Experts of a small language model: a softmax router.
Below are experts of layer 8 (counted from 0) of a mixture-of-experts language model. Rows are named router (the router's row for the expert), up (a neuron's input weights, with its number), down (a neuron's output weights, with its number) and show model dimensions 0-255. Each number is 500 + 50 x the weight over its row's rms, rounded and kept within 0 to 999. Numbers have three digits each.
After each expert's rows: a language model's description of what the expert responds to. This comes from a sample of Wikipedia text that the model never trained on.

# expert 47
router:510529454397535461439451447435452429510487566495493475444629515497568654402508530519510527525462483441477539490467448531471523586528503538415503448529468568492598383585541501557510516512577489508458483434488508461511549523536517466497559415437564521412517549525462505471460552526509490562520464489543517584533372500498503497498563529505521493496559494489502439480514488515431504513445518504364529451497539404532463480503547605512442482450508485531553460480537583476494586510527501452530472477556485422477575470531496518552499497528478447536444396479452529509537451618437455575556483547521479475533450361533477491496539492511439567510498508593442568469605455450425561540515480519505417425410471473560463446507505416584477348482476451506493576522592487436481515383458531
up1:480478569530509409532389403507598490554455571537500483479563470421558623532457517429473563474454468487430516529580478546541552516499522521555532535500519527437430429440453510506529527450520432438430446486468483563560512506453468559430477531448457494516487545491467420491447454512459471499508611504445442472449475460436527511525469447505515508430457445559472551466443631534520481386501526459521477515449501565624490518513533470491459526525539506507441536517499431574460505443424449435494509485446541490434440394422497521613515554443492454409505424438517403492616610543484415487545520453607454521524439492521397470492370428456514537546593498522541491527435478493442426453551503487524441476552536452574456509494621525496496431454490470498408443484524505551498448479471519
down1:517530394545578484417476475515488511526574514403470446475491503487464519535451490566547476495560410453436493515485574553513425513515515481444543437480533523411464568486416471519522534489503465502415558494499482535429587565545314545490478460435466584468519421552476448551557496477516478478554519496439560574536497567501447569631467415483496328474448467462515548505506447610543431525451381399503562378477547557438580529480556470594484539507512533525441526477518545495517488512516520542456414505445509492511512465445535567503484453602527526552458452548558422447482572537522530435417447476538588523478508530565468455505481545494578499508527451470566551488492468471524495488522436534528558554421461482546530440461453476488550448497548498527542493479348540585510464522483516
What it handles: Word-initial letters in infoboxes. Single initial letters or first pieces of words in technical and geographic listings, such as h in hall, honours, hunger, Railway, MW.

# expert 59
router:553561429368496464523468512519459458532455455397519476447521465454506507465509450393550512482491433494537507461475505494384521505497497501427535516524518586506509457506537486538462558477623451488482485568475456465527547645495565491529553482506546525522481591503507498470456620433492459485612496534493546531562473469472571563485653553537522515471494484502461451550586430578446482496498511506460550472530550479503443515480441637486521594506380442643479428458545467510472563413475459426527441492468471502527502508441471456538608533549542444523443452484442510490516452496367447513462469498341518518466442489546524531498456491475487435550485432580552470489520532506528491581450454538386493470535489491444602517567545396533465491506506521500539505467472433466519493445405555
up0:517531453537578475554557586517523516445504582540494442470441561626673478551516500477444494455494434477520503504475423517499582481531419456396503508581518494593492469531530542499518415527390422469457522443477472502491557519405445501468474496484535563592535536543460499572476455615501499499435514503407483425415528505450517511537567460538506460483484455589524536520467477474556471544469509463439488551528438549512414605563505510450513538452486506518399441482449503500442613560556464526482466545520484559403546461519553520472538574634507488562456518407541493485560520449501471513519491459558514493568552466353458533512516522533496432432526463584433497447472472396436415489477494571540488564482426509556533467499477487435490558494475501487565343578529474507479533528484515
down0:475509462494564449438579486412457529451506478493519474509496568491505451470534530434563491511511455516509515536544538516446536480513441471517445521509580508548533481517476525479525455459508503427479478541537530456550530396458518623562516557522490533496450356485532381544497491512477509540449557625513551507525510513441458491512609404591452474487439489453511419537491557538479508443482435471579484477522462494505565445500490520456615524489474386392488481428523457519602496500537563419528452549483657571508529527544449490454529530491521504457501490526524561554516488518494477480459428493572505523546566454482529457393472521504551560344517467556632446487513425529479468440473474571506392497576365473520494558573493501433516440588495522547460547490539491624469395548587493
What it handles: Word-start s and c pieces. Early consonant pieces inside words, especially s and c, as in basin, serving, summiting, embassy, challenges.

# expert 31
router:641536532518370556435431491468512539548462513537504468525491503448540542478488425431521488449488521498521574524469457502451535475556504454389537538435458523561482445638480538553533512528503471519441467522459514529546462567552561513513451390502571456472509503485467486555446543529506471598460532456487542437532479475425481490504507566432534411601452507530528512570530502539444513496478506462502553484505545486567454524555462498489537459447495495493546529436475516453602582562446501505490432360434460423503466495491556506556567529563509428476513458491453490509504448478472376531599533443451538493459486440537439490394476522544516514525528469477539534310510541406577510456519433535510453460484454446481483462583571320517528484486487496498602469350504413537536488473467521
up0:456456512578492518516549473510469464484421494400448475458497577566516530504493502387529497455362536437529439475509540482495574491447568437512529616488458492576545488529492456585498478516453423554428580512593485506552509559502496485599532547472584536656499439446503523489514435483529444510519505437560472440462528565463414489467555502477427426507517421562541530491518544483477515497432374532520425563498525523453533562489479587523461478478469490509423525466574486608540491514495515555506476569438451492464558468405604481494475556563393530523519547527466434491456501453536525482493504431534532472549520451435634508592537567503505407517528408564443633544434459438472454483549542465581479494561497558476541435405508542565584536510504512537497470475436490576555533517482526
down0:544520488496485454399512524508538518451510503432558479526469467540469446493613538511465482492501607466456524498462503510407639524580485529492549515523525434441512471507465568385558486487479515543533607560518549521507484576385544485505426521461521464500378475540524574530519517523578521382462542517427444475506470553532428453521592507445501435427454442447510508466463452570601508507503431450559492543554472465470569465447451517480566454456584480509571549572589523444449451444525464554469465486417564538559503457534393433445512532481544511434532473485499524498422501583563458468487506532384509584547497604462458463550473506568465522454490522613557430467494436499445532505423528544474488559417416519434575577451507409518500526536573565446504538518434465481445449524563570
What it handles: Modals and p-word starts. Modal verbs such as would, can, could, may, and opening pieces p, po, pro, often in reviews: praised, positive.

# expert 30
router:487517542484409504596469539458504470555413517472491560510571480501525565501546483405575487456496439593541542530394467526492476521458474512470530467435495544534498505572607513563580491367582475511456492500456393547508562513484494536554586490483551433520482562507523487518516567507463511474515440529542529491480429510472531490430593572488571432445596492505487453539473561487466480560382487545390462456403571521445419503515472492427449573502424419503426516493515470496519507584477473432537467519500462481485409513579477478589573545575563465570446543547448519469410469531460472549592384509340452499468441462509521599481513468568498543593419525489452557453503484472498593505538459627448480538549475446405553514506536455498495443422557479490534455519475488516491492523500497
up0:500473495524549535581528506502499542522426492453578519504422547593576413437554415485512473536552451505510426547450440535530519449456396403525512549538388523557458447553476425603508447568489480528449518447493509449496551527384520498535576527487561480654483404463441496544477432511415444545473541432540536500508516435505513473405531509435534501434478451511580497518455517471449501465505501482462540586504473512455478524473467529523607522505482470521466552507500537509503524560504420472441508474460466521429573469463505341430535618610319505474513507453476496509473518466507501471485471390577578418547551514459487533517547511512462476497535450460487599409524508502505468512497500496575451592460536472528419509362480458504522494532441514387492477464424466469554509487530465
down0:487513492493502422394546460497514515469520554459456381511516597552446537514541396531457501491526591464533602483552479509431528504434573499450459527517502552541545521590551491503508527544422513398393485515530560527538604489451498568548491503475580471534498434571459463503520474560547512487483618449536495468490564407509513479574450521604482334451465378508464543546459425546550479480473440483542552436452502497534515420483615465489454473432542496565494524458490537513604392546472535539462452464449526464453573586527502474524515488551519536497497527489613434542566467509424484605529524503632512514501593517497527414447501480571429468456549510517491485502549431552566546544493500382544535494475463502498463523498529450482485527489410445515434448493486441594507410518522504
What it handles: Roman numerals and government. Roman numeral pieces in regnal names (Pope Leo XIII, Charles X), and political words like Republic, Minister, Court, Council.

# expert 7
router:559508519421426523450396490461415541535478538519486543504475539486565471513539568506467572447469527593569478523495428481478563505466507538471510474464360528514521474497535559528506579508513371447429495564474484503497564587541561534548483348493554466499552512519460496498502528534492457490516470496497594552458468440500592566492504484465490468489503521483525492521539540479511553511525606493428522450463523526657443443534446444505467597516467416558519465533518395438510646575497500517568465534421510521592471489541547414546568475540613439553511517526517546510433470562438401504554479512505441411428472496594507470461411545487345510578446496524430505530542538528528587453559477536473488488502480475499534455597508455508501445453499416498488460508538532452568507377505539
up8:528430499467485555475472521495554479507428425453511455503491494554559472528510525501480345479445452513465592454519553495437470468445486517524486508518542502535558576560440561561473522485478465481471455525553461460592457557397427509503489530530496530470348524523393404516528536558591623544529526524527515500486454537464510485498510510447470479584550522509444501495510525555462543454486491498487584473464569414515457447567558410513506479523453535469473469453534550526468360599516536558636588448451515394543610552517482497500539483512494408407479417502498583457554483539554589493557459529477454444529518482480444467513469466568468585571471554524540501575516473550490526479545531573416454408547461495554529483582419568514474501505418569529505401395508505511443506460537389
down8:498477447511536468538554507479525480474450489481542495552438500536533413532562516445447548491562434558542487533493492487482609482548422507615494603427608445471508480552508507515575450528429523522530546444567483481487509443554435493462581463486495530498555465534465529540501436494485487544619453516470517524465466468518523521514561549481535543510416499514506434587396532446564488476548549432532465553462536615445504488506561544573557519462359415574542620509589548526539484581417560522459525542495533426597573361545507483524486434422437552559479536457456389524474496553389486502494432419507509467534488520465567485508550485495530568533407492561481513507551451481621450537567508498599501555547475524470454543455566471527498564498401437558447486520556544482465487500594454
What it handles: Verb-start pieces in narrative. First pieces of verbs after a person's name or pronoun in biographies and plot summaries, such as con-fessed, re-fuses, turn-ed, join.

# expert 1
router:561464509481529477478478561587477408468511420438497537481484391492548488410566327489473595538468445532452518529483520518448578486579435554465522490491537454506466504526538492486490524489509494410449488598401523443551546582528503492498600527522528471481605589586509501547482499415493494453490456528446505520554445473500544549456560524457633512490551479621514486503464563531453453490520680568493503527468557543532509541517493477570440509496508484454445469464481524616508466526460419457514404466401455494655456549548587504569543520541555446554522490555452545503448488526492493485501508461496504487575489435463480637567471645487493488487489490593507531495523475485475508560626472527439482518476463484442532469509543467473478498441526517405560478508536491482532440456437483
up1:452469550583460487578496467585536502481551470550519396462487459517543487577521570446527475506403469549506563484500397563696459514525571462546453540400519404452513364535544493547524551420446517558433493515566483536464408581399496467502508596432527490513496626570504489503465430496492564539438551531480487412572430527506560505506513566446462464472452463457440512548499522477511458477495561489518589528528524528419547527482418487418438417535531479594450471519559369566405482485522453509538519572430574506483490572541502480520497476514514511474455467517448491532517502466478412488569485445483488541516529456532449413521468486556492516487511491474499452579499562555501511517501508483489444588602580454568500548564518526446508495494442519539330454552525471512484467475534501
down1:494501525485548466486446531592537538482514427615487498466434558547553464578523534547587487403521519493489508455471528473475481559573505516497547497554578480466546474446580571510541456439489547545516454442506531451574493519472440552495514458461515305514539509468564430495484494479468507502507493409480510571507466520516471547429477581452562400478509438433616562474477472523508615539591484483406500494520444523493478451482469581561461490512505480508489435468455469500433503571377464564511509573461505496505410525504576450510478353656455526477572513487527438484494524437575486424559320468453528576529537502573582550457553582529480502472546556474523469405467527568472476531470497422522451480438602559447493527446475520517478512442475531509433483513426522496475474524538506
What it handles: Word-ending suffixes, sports stats. Suffixes ending words, especially in sports and career records, such as earn-ed, unanim-ous, reach-ed, and words like received, won, president.

# expert 57
router:559533573512479428537504456565450539490467508560439429503523437472476495461483458444508508522455527565489503533500466549536532518540379519493495522583422501528486490458478515553496522550512504379488531570420492583504518516577506512511545447485534502494582533471416489499508544480532375521536448545516533400569417416507459482479482493509515413466477477529549435538545503515484549562464555389517586428453564486579405459585525531514483499445405534459590478398523481438502552528454482500496482511421494433489472498496550453520518562483499481592478502450457586595373487541515455553495484532527444438424488386508461543508446487531490489531474470484462432443583576447616559474483441496499473426510473443459505510653598406592532453476457383492506373553514401493553478473474525
up2:506413541525438542513467544445422548471545499565502519580585537503417504439390453490386497461511532390535549419534353455499467499529600547538652535436514514527514526497527535592424469525509525505432564528558451546529528463515477555526497491525495444484535524559532441498585453567613499479538477496471553428505473482470481516503573519493370499541457519469511518441521463609579543437448518564418449521549517408512551593535495508511501497449461506549499424525569497538488475443511427507448491420469475560405464545542579500488574485542499559455530525499561467507520519509465570501445568607513461451532477560501517522554506511489497521495442496510520558527534609569455509500415478519453465404481533497544405573402512517588411542506475405518508567531411573523437422477479487
down2:550396426507502482631416517530530476403461450557561528535468466557558433536481511547544514524431456487596495464583460580469502481502519458500562489404492568483493527392478477465522593529568432524487535562513517519557448475486478470498490538458489504454509519542489628562504556552472493503472485567481552503523430518566493526487415581484468533484430501365482557528526514523482447492439500514486461485621466462490507515479547653479498469524438486558552508566495442467399566490571429563540562486493517470521569516463522505429438447487501546406535555438503547536576504556537602439407527456581487553519539497523491458468432504401550538400544505549509572455479520494652401495566533594456519534529543526572521557520465510606432519501490475517479484514536554540570567504529414
What it handles: Given-name pieces. Pieces of personal first names in cast lists and biographies, e.g. na in Hannah and Susanna, ra in Sara, plus whole names like Michael, David.

# expert 4
router:509506526515467424494494452535487520558496557554406503556547526464460586474512501424510417540489494466496467546501405534467530543595532464430565582511513471482543424551454462505416555565610490547487469495517483442467555527496545508592404440481558406554626503557397596535444463404603468523521419462568522383525499441468421515448499565459571427427581530495551463465487545509473547487514490415387483475471576495516395491514537513500463561485476462461586433510499501433566553524476442510520487462498458474523445499523643535486446620563517462539422435547539533543478490495501375538495504592515473430484515479481459520540536515500426475547510494463469558502616512461485550558466423560467396446487493473480573492505582468500530474438504494451513435509509414455524431465498529
up1:482513527574516518591420483522437535503409538532519481504520426536569533539422489464546532475484479501475547501546504443560455497511472454458427545376538549541493397516464522573467622510579556568420483543492457502492486467441514382467461543465496494479453525436507547422539548512506368544477582512559448581584524484546541511448487407471473464531521491535542511584509535528491414507420501449499494437499496519502536392498546408414390516498468451490573404485498487449345466481564538424551487461501532520472501489514493457581461615544474533429450469533478451428564477475523462496566533451490495587499545523498407462416393423427470540465539478472546543399479617506428589462483454400463471538467519446532500445532546567444536511589507510543442521485528461509526486527538533
down1:563444513508480470499495469607434496494515602459507400474507479539517555546552501442603445486532506496520462479522487465480451522590507517504510416598498514536529468370461493533457622672529496519519505479518568343436464533577472477400513430533427476588497502517511477545473574494536479491545466541488579609564481472518461454555511438496577429543496496552533545580569477521508616618538431585572496460531502471533509418482471531615591576558471512559426479446499464500586495536559531556436527449469504541419500437548486547634505456542498517496508510549464431495509475440490507403508467507450489573398550528574442502453553515502510535534498492517540539469574517546428503473478524547500566557407492478483540507555411531476465511486535510495457462489458425576487520477487538
What it handles: Place-name word pieces. Middle pieces of European and English place, club and surname names, especially Romance ones, such as Col-che-ster, Red-d-itch, Ser-ie, Mag-ne.

# expert 51
router:499525500503481463439441597547422409520556490484462534433502457415507501483564409523476580575459432560541557511487448544400502476554445553405550526529428443545529528525557545544501565439519421457461463529434488508545497675568544533558583489456484449488476497577494502443509532425529465454545482513551572531566405429511489582459537544481503464485496446616470414507536519481519596590510501493480584445507545420574469336538530501549467551431497443478425456493484505510526551518493470466511515458502494482569389485591452464564483462474550475582530536620426591570425471544448395496507509526490531423445504464497532570431492538545454508523436502593508490490513497467526549599538503501520443465433449438507521524569484542509477420505560482463525447514541485529503530412487484
up0:421512473540567520513569576645529346564437460378472550508492538478527462487502556528491427538520410519412507551458498477535557374413506503448463530485497493532579457466517464538460499427444330438433513444525468435464470577443517502581561584447526481646496456529438570519518413555489467477478542490475516456512553428469451478503507521510424597528461471576493531493547506498472529474466420577529521519461500466453497492512563540572484514528422489480436455521458462454541514464531505491489506506488500485521524503524530460494463565564491472481490471351507525557436535529554494481436476538521654457581434552437549558498499580520430479463559455463442461528518373474474458553540572472561527503568518488496580456478562555517547421463443477481547531517461474499434501427511446
down0:549564487494475488517443519515511493466494573425554467481443486498435329509646488523477530457468468496475624604552555447445519525547504468492451552552428459592525606424503492583617535513384527474540549571562531561514470491497589545473506508465467426514476458487521453563544470602521469501523530648488432524567453506491502432567450423477567530524499511495495501463561519511518522503488448528520466395508501534576465554539499448514616431450542446493506501556603464422580448506605512450385384534534490573435474489468453421525518445476498564480495495527554503529491432548517448520446560522480535508435480523537465501478420446531463460407434522573553512501498503465476588469501437472472523519504480477430479458505493530411522553591560435525426528512443510504442509428510525
What it handles: Verb inflection endings. Past-tense, -ing and plural endings finishing verbs and nouns, like -ed, -s, -ing, and whole verbs such as used, located, built.

# expert 5
router:443552434418439459550457532519472436489525421512476560489478469458522552431527442477521475487449468545510501428423483513517538493539462494409541444420435488486507501497654521510455572403550470487526575523427422507557538658561539519593476422532519348507548511487414491432484519510548425465507510515500549489548415435398574546485579540490582448509442518555528454475565572444490575486442477442506574455456648465436506493499477534494482473513512527493521476469459424456482521470499505488477438469468491523558466487483515447495548489530505477521528476590356499492429506496524451524510487465417520368512494476510458659407555599535525486513533533529365482472555480474506577541497473476407494503526493412465564505490489440503533481448516437474595500467558506473552495482463554
up3:555520489430450529529474442481506483467524531508438539481476477562416501518466526453503530515485499532532477522471501531506461520659579426525524511463432440459432490514452446574482509493499462428523478528491456401485548562510508406507482445480458529512597508522554476533436501497515576541566513449457530405538524494468483461570484559532489527427487550444456413508466557478576456499597463580470439568506509501436549508536526353462427499509453514579405496543623458556481510505443415482476483534566481643441576502428489457472493540424556495472526516504365533488457481504413452519557523521523514521512575511454529450439475423510360527438483477535571398514432455526559529503526486399491482489483386572487499620572518529508388512518466522527460459526463372500491500476495622
down3:407498507483483462498575553525537493561454569551565619472498518440494495559526508503499499527504456472497484425636500586440519507526450540521464510485501485531555521417514396489578596493584515530410501535504531431451475557461488495498373454592455529519468498503453483522504497426505494498584474453512487478459571470474463340576554490584558597441451566462492557531491536551527520493483518481556468493500443561533544555460493554458455497529556535507465450411552443526525459495567395542565511502548529431491533488474427443455417557531505522521508449493565559478454586487484416501346491505420525491481460464394516501516519531562419516498439552563451534511455492464478502484457570511426544537463474457647478540473446524583508511518576609502480508495478562525553368387537570
What it handles: Plural noun endings. Plural suffixes and possessive s ending nouns, such as levels, complexes, provinces, divisions, Brown's, plus taxonomic -ales.

# expert 41
router:655552503532341479431471568541452571549560580544464516540526474435477482436592470504490574474489538567487522550465472525381603502554494547470558483496494438568456483573533512567524527502483508407446545479384477414488527561570538504492492491492543482460495532572482530560501500454472485540527504501577578388472493407474519531427504486512584447452517492648463524515534622451502479534521539498565457451490477473541401533522451482564478450457408441535475482533594559501503554536509554486529461507517446474557530438501518473503444477512497475566476524506487519510510417531470368491564579478546503471363475445511426490515506450542491482512479424548480564514533563479644526586591497493535508476450363461430540560524497473525495457502447432507485460475498451434533450509523542
up3:566545460434476554552509413470514546511478551527521546444523501468449497399513496398550509526487583590525433508431570494497436524508486481391506524496511379387565565515484512522558487508515477495499512478577435533436539554489483522481405485578540442513426374578542488475485564437452533427518537566527509510491581554467551545500505538570459521498476524442483448544525554491459534546500437553561422542580464467526491512476500454470436549446560458544446461584509443594514502434504428513439436515441495494477503473482544501459413490467504543486481487516471477546472520466572451626484451500500438486535429507504547575424541419475492466495545451506543527543557469518532510473462334502484579484497421626482431549569455463466391494568520617445450516494640450495471548566453604
down3:480524558425525607529649578476625454416419481557534505512476456513544523568571533525555497536487448413486466557523462493570573493499501537572481485507537496596435560446509506521529575467552460575526563506550524503451454544595502518410453444538473475448492459371423462497534529527470540522518590443489557443492467556530539475570447512540473527419436671481437552503427516532519495456566503348517489492499495600499468543497486482411502555516617434480456466565459526479487500470497493504522582455446499467530583479527442461535569501559440490555568568522606587607566539497508534483412431539534494525520464544569447508489566467494470545472508573494538534452546531464529546566584453436430456542499480431485483517505520544487537565519520521542469525475448540488480421507493419
What it handles: Adverb and preposition starts. Prepositions and word starts after verbs, such as buried at, slid in, quickly, can, exiled, in narrative sentences.

# expert 36
router:455532505437544485461460528503507456534585537527408445590530398449598514490545465508505510587458454516479501518471432506416582424459453548529507528483437401491506343565528518562521565523495510447482526480531565508549509505541598525421491498567618555444514538517494607587448575553470436481525517516602570485519350405457525489491536497523536441441561517520460505480525541469419525553426530521553492450514545530538489399471465511625498511480498585551392428498587515455492535460440501511471475510476464468561569454480553418477542508589524442483470428480447524566513472488416447430444447515512350507590527392543482504462500548483459459535615459479477565517521511533550484527467478491442486519425491442468487551530501481504586479492496442506454439503532448521560490483417508
up2:527514546499504457490469583430524582547562534479470533541527489512425453449394475607485539550529442456541480418506375444485470482467515617514515539493498521517512436544550504579509552581464552461505538447399525510529489479557534468473504445563489439592493561531555478434598423503586441578495598505467574511497467554547510557538546460522487558503483430507436551436499572618427518541416485537482479560514501521579469641448545470510533464497478513538484466544662414605487505424499443526462502522452470532410436444577525487508500556458511546395491514534487486528492498519450574520591594475562500419580512528515463477586530527563521495462413445532545442553545518523531470505441430631464478524518539525458401481508561486463445479486558490536482510501573502495452565472539553
down2:482476501568575432531481577507443395529496495434463544564571454487547491473415449562503458471435587443526452459471478513525516471529489407433503492407524519473453494433560450524532461390506552502471512573462405484605446510492468483448541506558498535520505482497489511467441508516524477488534449497527587582434497572469511480473567600504441584496444445534533468427445506536542431495528519534424465452511590519499524515419478556451539472536361562454499476513480553451487521450480466508456489585464519536461452496505564545435516539628493489387604446466565572422525527498482554489428570584519543484436499488540482432544546427513572483511481482549499567485472441400564449550638518464489537550616435518484502461514518453577452532435523539516390434582506537425517622552473467
What it handles: Math symbols and fillers. Operators and symbols in LaTeX formulas (-, \cdot, +, ^{2}), plus function words like of, the, in, and table numbers.

# expert 16
router:501593565447532489542454590495441427477551521510540550451583486493489503416506482520536466503481366522542566419449493486494573487487466513470573502470454589542499531523575544602473526399520466485491575545436432497540506619532446530512556498508516473483564534508503492442450509539492469570503440608474562537559458475454568544421553613531541511515526497515534422505505549559457534527488522506398569518456520482476486548585468562518440564457479471557538427458542389441540516495475438474500472431513513464516464428590548426529584480475538455489485418568475515529448435624508512536565480478321499486508466480500440573445560651526493463548552529557452593533499505530479542540489461594467461473521378462460524435534562437531486478461459505440575520421577468503526506464512514
up3:473609506535484478400479544438558517529520472527423495438485474442342550447457577467639561452469529559525513516483602533545491551495548531474570584530532443413458463537437482465532468542484515454517469473467522533477526505506460491493456492413491422512471448460506507454532490348467462487474513537583536481503550480387520492440571527512529521619423498483462390453470491499519479450601492516458393544438464473449482580442539471486487436446512417590435426510499448491488576516515488454476479460516505451442448578527461567497471448406581568527492501513415543551488496448437370541527484513474548523532540535495525395411541440472513452485542506453527478524511553573507645470442495516488473491401534535539495603542539550537417490498521439458543494565543534527494529477410549
down3:497483396487541527509574564495495454427506488538544525470503464482502539558515540536485475569604488435550478423506483469512470459433454447506651559519492541501456491447461578462441507509535456509524480511506454530493601463599544550538483561460434559523512463519616528476610606490502472589546541449557628516433516385454469504437501515614552493550491471556490530496503527483517557486507454408630531442624506499526616549514506498433467498505647533510471444500548432496482554562541489442444484496550422434502514522517480498544565513560462584447494457506579431535574564472557473407399472458467432520488436544452557551500456505524455440547509523487578492461461471476535468476460549518462440535459589468572530503535547473612525499561579490529475525496413499517491391499454515
What it handles: Noun endings and heads. Plural and suffix endings closing a noun, often in organization names, such as Employ-ers, Railway-s, Orches-tra, plus Association, Council, Museum.

# expert 61
router:542525542504447554409481524490513532569471472570404447423485462489481655498534483468539578526463524504467484507510449575424489533488456530512483467475460433473597440484490449575446510416528493419473474535489505566507553538492446592482567482444484537466627501531405550625472539468552515497498479556535498496558467456468563567518553486478510510469501466551656456449527625491471625544552542443547575460462544485525385551456375533519542546425379530489544455488537545476470512488496511441585489555524521476565460473549493460460540575530528496531502559565514520599420468511446487557515506582494543508506500467512478563471536647532471528466445450506485541513548613458539445487539457552413484447469424458456616533569533490511579462502480495438496482533503461498497459430495573
up1:541470538570494463617409476503511614444559556566525514496459499471445503576502485468493533551436442499474546442507389453563528506432562400497471489455461612595443438462492470536528556424427543517478487580535492495551523536486447484424473478458506439536494577484500467594503474540477498519442513495496461457500473546546539559526513546433477526397502526565477512522491510526453398450525571492437482456498538505518558514451495380467479521481396490513453439478452506472479537392489517468488483505381505547447529566467510483531476432524475539459461514516495444567597522542488487535532546453581557515495507518470491500451472542453515508481595448467517443561525638524478468376550457463454417463624460505474446592486502449585449455411509516589374502539487373468570405509582423
down1:394489574542589544459471478435520392516464500488429530523462528497508441543466501465562438478554453498581538515501453432549447505505522518493474470550519527523551526510457484530487448567498515430512533557610567491573512438467426491479507545524543464425515455477495402545503432388547448429468547428516607654515443522480420642560487463479543415389517535498570528499474501544490491596486481545370612534557477423512528488428450556472479479524525475612386472509483508426516523591498508537434473511515503517415519558517555502450520378469464472492513462487536433498381536507499542496404464518509535469495485455512412520575597465458503576542479565545432512453555518561483525483494477546498568532473528417497609442479439508451487465516478503542496433492483529564493475410435511
What it handles: Periods in abbreviations. Periods and punctuation inside abbreviations and citations, such as a.e.t., U.S., e.g., a.k.a., and sentence-final periods.

# expert 42
router:504480451331535503553458575499505469500528522570374576509561385472507557469547486501552483513451509602489506530409472499459547481450490466436552544511470447508500478509516534526478577476542446515490502517477453513458564690555633502531482406470494386485490502562481550531445550462508488497518416528550573451483441455513492562481503486449496424475509478475503484475602547514473552532543458509397471451496573504574543463573503456453451512541525493492494370508505524542571569561479457493468474430562517464534512514468502492516493505529526462565455465542429598503482473501532415543564506518530505433360474479471490566408519499511483487523434446547392525524579487479616601553546484502495454481488444430358526570553494459527536445501431457448616514546510507455537519430487457
up26:488501447532465528468515495499451503593479458581523510509606476530476528458476387546537464525455470465414591448525407439412437486498488475487527533443515536513507537425549487411531431490489550489458530442566488398427472523460527561553610427606454490485450480452545497462468493502561527416539451524546486504578466499507430496474360567551480553576485516472528398431536448495508573454532507526629513424459506485583447470575511540466550557473399536547534408600542577567539532560571468541512528427525531498484478497446497482485516513465491522519476509485671486456452428441421537415513565469532608409490462511534495513515500452574488446457477437453450518436494495492457477498441449472476520562399411545468541490434468501394477456492517505515478538499596495472516556432523422
down26:425598531556516474439459500462528489542466468478417435517495539481489450536491525597518465498466434534554462575526616605472420435541556410471456432399504549593490510427484552552504500521530476572431406464505418493469535422523534505515550505499448515464385447537492539558488515461498462530553409461519515518491569505528472512483594392440474368524522462550553523468421559576552455522502483515464541519601495477506489514499502458532479476486536445504465497420539620514488512563601524510586500491506522560494511502539531512422541447490504496476573570509510484507475453410471493451442599508509524489487580551568535419486473454404490448484462513455535505490485393500602491576522532640534516489481586494492481541570472525464447616398551390495507525460467449587440519530464597
What it handles: Suffix les/es pieces. Word-internal pieces like les, es, is inside longer words (lesser, less, caerulescens, parthenogenesis), plus non-Latin characters and table cells.

# expert 17
router:563542534499517522461466548393456424536514504471456539566462477453472533438587453465637499505438459528501507432483491579430538427544509513407502530459428466553498479518546541521502522354506472431473522445422466483510489497546431500545577526540462466480486522533457496499477509505508505489442445498552518447543498502501433482489522590471560402536565404530534427536521601427512517540417541412520593514508533363484458514479497493614442540474466580591539491438487513466578549508518451513549487439412466480568479452537538518519458507476481472513505363531445566518462380534454473519525512540441602366514515499585430493475502516569448497553499356533484569532545489477495579519516501569443538516411357468517497563574588499493475500476522483431522519465563472463515489423455520
up0:431485514425496585433523554486513421515405458417498495503513510472520487484566496467501448449424512471422513481480569524541612487550475455431513569456471529499554474521478507454628418544460462447515522463440503517452609527487568501550477458528428528660490419450475567514511473531466485489493515502533532432436594427549445510417575455533457514529511521615530575474497460525500531467416413396468454575514517545401439570517439558500431508546515378563405480503525513458475531547604503478558487514513447548466520518492519516540444457556444486568587516429419545494481471389554540453440476484498546530466623557460507534461529516577513497523460384525498606558460441531519440475461501480459456485486474488591544529416489547488512462499488449474570477501565480442551442408569517
down0:442548425552471453421422524509469454538453477450475539511536441482536434502539474523523442498538421540607543505426540564498471482520491506500486539413549569553428428479509511402492494510596488520484493540523500447437564364473553513495437457529434489409456426476560443475500427534509482542491563487440458549436522468481500547419529542533579481508436490495480544522585538577521541484433421494581452589498502485458518529558598498459551446504573447447505498420452466448477472512514502422456409431515573603506428536595418443487521507501534534509550389559558597520503522456479501520479506458385541457495542477570517545504432509573470502429613505498561416498548453508514496512501489609506419557636347568499545546492490478462552429535503559540574548501502465569476505484529540
What it handles: Past participles after was. Passive past-participle endings and verbs after was/took, such as held, located, released, terminated, took place, plus object him/it.

# expert 45
router:490511577483470583522508547431489472589483510536507512454511414529450532447436467357573493475439499571517573390484473619461523469487428547478483437566465478564495371546460564494527553476478476482490553472478485550545502545622532588519467467543505528483529596547500554522448484486533446543557477478481611399499448422478552503486509549486579542433488480508490473519541597520454464501491510480496398487460555474523458551537510574516505513466406597556474403397616511442489609526456549484540512426521428493521469428491459494472542500503501446525458392472464616479442443482463464497568448525523648506475482443517560553433505492571523514538409436467508551434505559445542579465513493604500478461441440436411444540470546464546501443494478408485536470525509517499556470497498475
up1:532492510558463461580445488517501559520607524565509452506485450458492468580463509529485537456420517443491479472558458519646490476480550506464589471466519524475553421540539481462549514449404499561433518487447411575455448474497514520477394487447561526536541556476484460496572527464498458497439543478551452448482500525501528631525520547585547406514503471518450499549493483497482485354568541463473503475477527562443484510536465469430464452481536502368574534465537464534414575431451534474517566537478605426500473477480527519548514593509518567488476494586452505480570409458458349534534538507592419530577510474492520527412483424445486527403544509541520334473565604502530464471557447488502433522569420428544459499536471494411527494508507475498400410533484507535522470454454478
down1:492458493493610539546571508471591463510550573478570456472478473424528481502572496568508453395521542479437513494517587439396464492607509498472459498567501498520509499425489439548569473544407450517545582552457627411486551519454469558446568490484544423564559521544518461475448431434601553507501510471434542511504497604537496552492514487538512487458615429531536624436520512560495498543597480497505553478517496591497541614513520545483444488618469428519413396547495558470542506473537438522511529562491498526495482451523498538461489487526486518451501452539433493455362567477549479522491384451438573542464518524530502518447474492542553512527530495404509438416483492618442512504508477552517613540477545528513471499499385540498499471525493592502471569501432542480524422592470564
What it handles: Title and name pieces. Middle pieces of words in quoted titles and proper names, such as and in Gandalf and Gandhi, st in costumes, and the pronoun it.